Weights of a small mixture-of-experts language model, trained from scratch on English Wikipedia.
Experts: 16 experts in each of 11 layers, 224 SwiGLU neurons an expert, 1 pick a token, a sigmoid router.
Training: a variant of SOAP for the experts, 6179 steps.
Below are experts of layer 3 (counted from 0) of a mixture-of-experts language model. Rows are named router (the router's row for the expert), gate (a neuron's input weights, with its number), up (a neuron's input weights, with its number), down (a neuron's output weights, with its number) and show model dimensions 0-127. Each number is 500 + 40 x the weight over its row's rms, rounded and kept within 0 to 999. Numbers have three digits each.
After each expert's rows: a language model's description of what the expert responds to; "raises" lists some tokens whose logits its average output raises strongly, later layers aside. This comes from a sample of Wikipedia text that the model never trained on.

# expert 9
router:543567506525475586501463480518501531512489473455502452469524484427555424473491446533520527504558554473453519463568528532547506462449536485520523491505485470551557560557527473475491480516479519564521531521580500495546537473486506473559595414472525436465487436526520527491461432489498515521494545468552567482416520562445458416493543515509569551481473448513495521530494532461584510504486
gate0:561530545484530562506443506553470474493477548500536499498500521549589513487480502515501540472543551434531504495482491533517535476592517511473402450495559458459531472502515479554512582482519525462517457454519528572548445557606513491504516515521491527482505543514478475477481539501576469484512490436451520492454593516480508475475514438585522516498436567547487449495443469594485502578482
up0:526522474489433543515542511495478440543543528479507534530502454497493458460532536506507478422489443415466506479538497571508499497546506497518448600520513526514474549462471482485522463542438565459551545487482454462491493573442426502528506417476493510464534450461490493521408501470555510481517543475497484507422521552449519494633555540538530558509440531555515569491500503497470491573476
down0:493458480499532404487505474541515470452571508526513467552511554471459389600439526361496493546516537543448506451512533467486449497485479440474536539552468523479477509496444464494498521495551485481486483538451481487478479465464415576507460529478507484536448520488505549516478535419507489531513506585481528434533486514510516502482447525474485581548464481490594537490492549488539481537488
Description: Mid-word pieces, common nouns
raises: ",", ".", " |", " and", " (", "-"

# expert 11
router:522434542509596464512516440526480581471492497461478470531501513472566473526538467458536574494523529554469521495581455519509495390519429528527559501461517492483482512546550439487473504520475519480486555516531494456525470491547490489493486469479510501481449464558521483514464446476454525498486451505454556432523541495456463407439527563454545565397484458431527485567517562475526514549503
gate0:527505558473498563511420474573503489496490541539567504479555457530561548515603530528482568530535488474578499488501487524524530479554503529494435552458501449454490462439540553509503591460445495462452493481537493564488447540557517507515483512523501555588508445474545466474474524586516488467558499473500568498462529611462527447499499532492465447470450505486496446518479545482516553500474
up0:455514438485428559523464526566474451564525485506521534490523461516520487480488492489478467460550444461552508458547506497538486485511531532505469600454542461532464544440464444524496444431505561519527544452520497451480455545418467533534479454504498519402558396485457517460448493531579521527537516455518509484426508513459556474541535459527503442509446464540521462445462542473496484477558
down0:490489427483469488583504500503521480485601466532501569499475530454466519564512475483461512461487479526519474462449453563479462518509525432499541573511494589480514508482459499451424528457535416505440509502417456531532532437494451505554480511471452495486539520534488536515483492583488476506519525501538549438444516491504545530467498586438511549465487517489559547549418471457546424561516
Description: Name and nationality endings
raises: "-", ".", ",", " and", " |"

# expert 8
router:538493537619573470506467433495531585501476475428580454458565450485533521518593423515485507526530514544459517414489563494482506527501523465562501504477482437483512500530531448503488535522522541489445543502535534513519485499530471467505492479406523507414469496552518493444510475513503577489465527488525553469483432510507481467588537557506555561440570478465523483537487525525522488525490
gate0:519509525521558562496448554507473504561446533528544561534592538521552513498536468557536534540551541452549524482503493501511494497568537420492438517483445556522541480465549550511543521465547501459484505508518550531500472529583491462513471498530431620465553475531528492454492520481519512474526518510488551568483552542450462478494624465488481445475478526477404442494486499490441504502502
up0:446496515486372525479459474555496475523517527500476505496534424527514502508487532541511500463570475427489476455541521604503450531550475486472457549457473478531495516473541497488514451584498484495573534498518499491495439463426505518535537408538496524472554527539440460441492542452554429548535551442525494478420520514442520469558556492457513421524477478495488501466463523521517535581484
down0:555510475432487407551511516474478514504484405546529450514507532490476464494471462465501478536465500521455479506522474515457465513582497493499506475505484507476530553496431494518480555479537431474453620486442542499501460486512481477462497402465488490525444619492539475508478499504458514507481512549554539484434490468504538512482418590457500575470498544501560582508431487446475461451516
Description: Copular and auxiliary verbs
raises: " a", " the", " an"

# expert 2
router:533477549599550539530480471502515552496496486445500441446462536477553478503560474503508485547534532552478527499510547493526501523437458506526545533462513509500526572611529418528496500565461538567473535560485498476559478526539511471516526488394544483469460488520550484475480468501446545488491512500463563477425457534481482429582502539537550534407493484473496481552486518515546424496440
gate0:534526521471544517483444493537496507508444437553588555550539492530522453502533481520494514533511535508572537517532505523403519524573521507473475468495511506481509442536574577543530494446510575463502500462512500488460459525544470613539480458485558566500506512464501466430527572482516462478549444510488577534485517533486471458470521447588452445466470490496400462528446495561479503489487
up0:432468441475392570477446515486426475436559441569501532551517476499551532491531489506515502448545434462578482470533533485534526485528552517460460582497454507567518504514505441496469434504488503489511504489543487489496513527428470592532516453518549465453579423479499500496436445508548500487531484511498535535462515501488513485517534494548501434475451469574509543397487546486538490480480
down0:504503448468506390488561505524514431502519496473506486520522528514474572548452441455485509499479492550439535435491488489474488524501468489526504513528502518451514488469450504561522538464574437508417554490462467432502498502464475486484448447479493524492453528453552566545515539546454507543507529534512525474430524527485494480449464522366533577447513531428575551551495529441452507542565
Description: Commas and coordinators
raises: " |", " a", "-", " the", "\"", "."

# expert 6
router:485506529631488524548477479523468563495466479484546506474485519467549490466527469492471507543531582487451575477512505517567555523479521483596503494446469474484508510545522407526504494556474543583408530550575505485559507483496505487546507471455550495422421501533553512489472476532493507509477487498510554464470533539510444445531511567482579530456528473523443456534517559491549447508449
gate0:511520524490492533497448539523470525527455432517554490553493469616576485551547475542477544525522557426533520458498488481456553532533499466504466476483495504470524468525557532546476502468571551444448485493543571536531512572500571481489465464525490549560559571484518467484469571522557548510499459394484496485477512514475471452427520478522497464439464494553455437447447500542464522527450
up0:466515506490429605477489548505484452517509496555489518555539485539477453449495539533496436455448416459526516443538509556542469532553544486493494499430540512571473519512532441495527437499455509504534543498524523467449480567477474580494463400495478554460554426517507444507455473469575519503509453459482455529451521472490508495546505432525526487439464457471549582449512536451507463543518
down0:478465474507463421498551497501495472507555466507553488514510481497486505584531509494487443536501469547454489454466507493501440458553520514503564521551437557500553511465449521503550533459538427507485565519426480514533466506575429566488449478472418486449447507511522511547527481523423515539515511574500558432437519529534512536484460639534517509472503526442528556523458495430497461475512
Description: Periods and abbreviations
raises: ",", "\"", "-", ".", "\n\n", " |"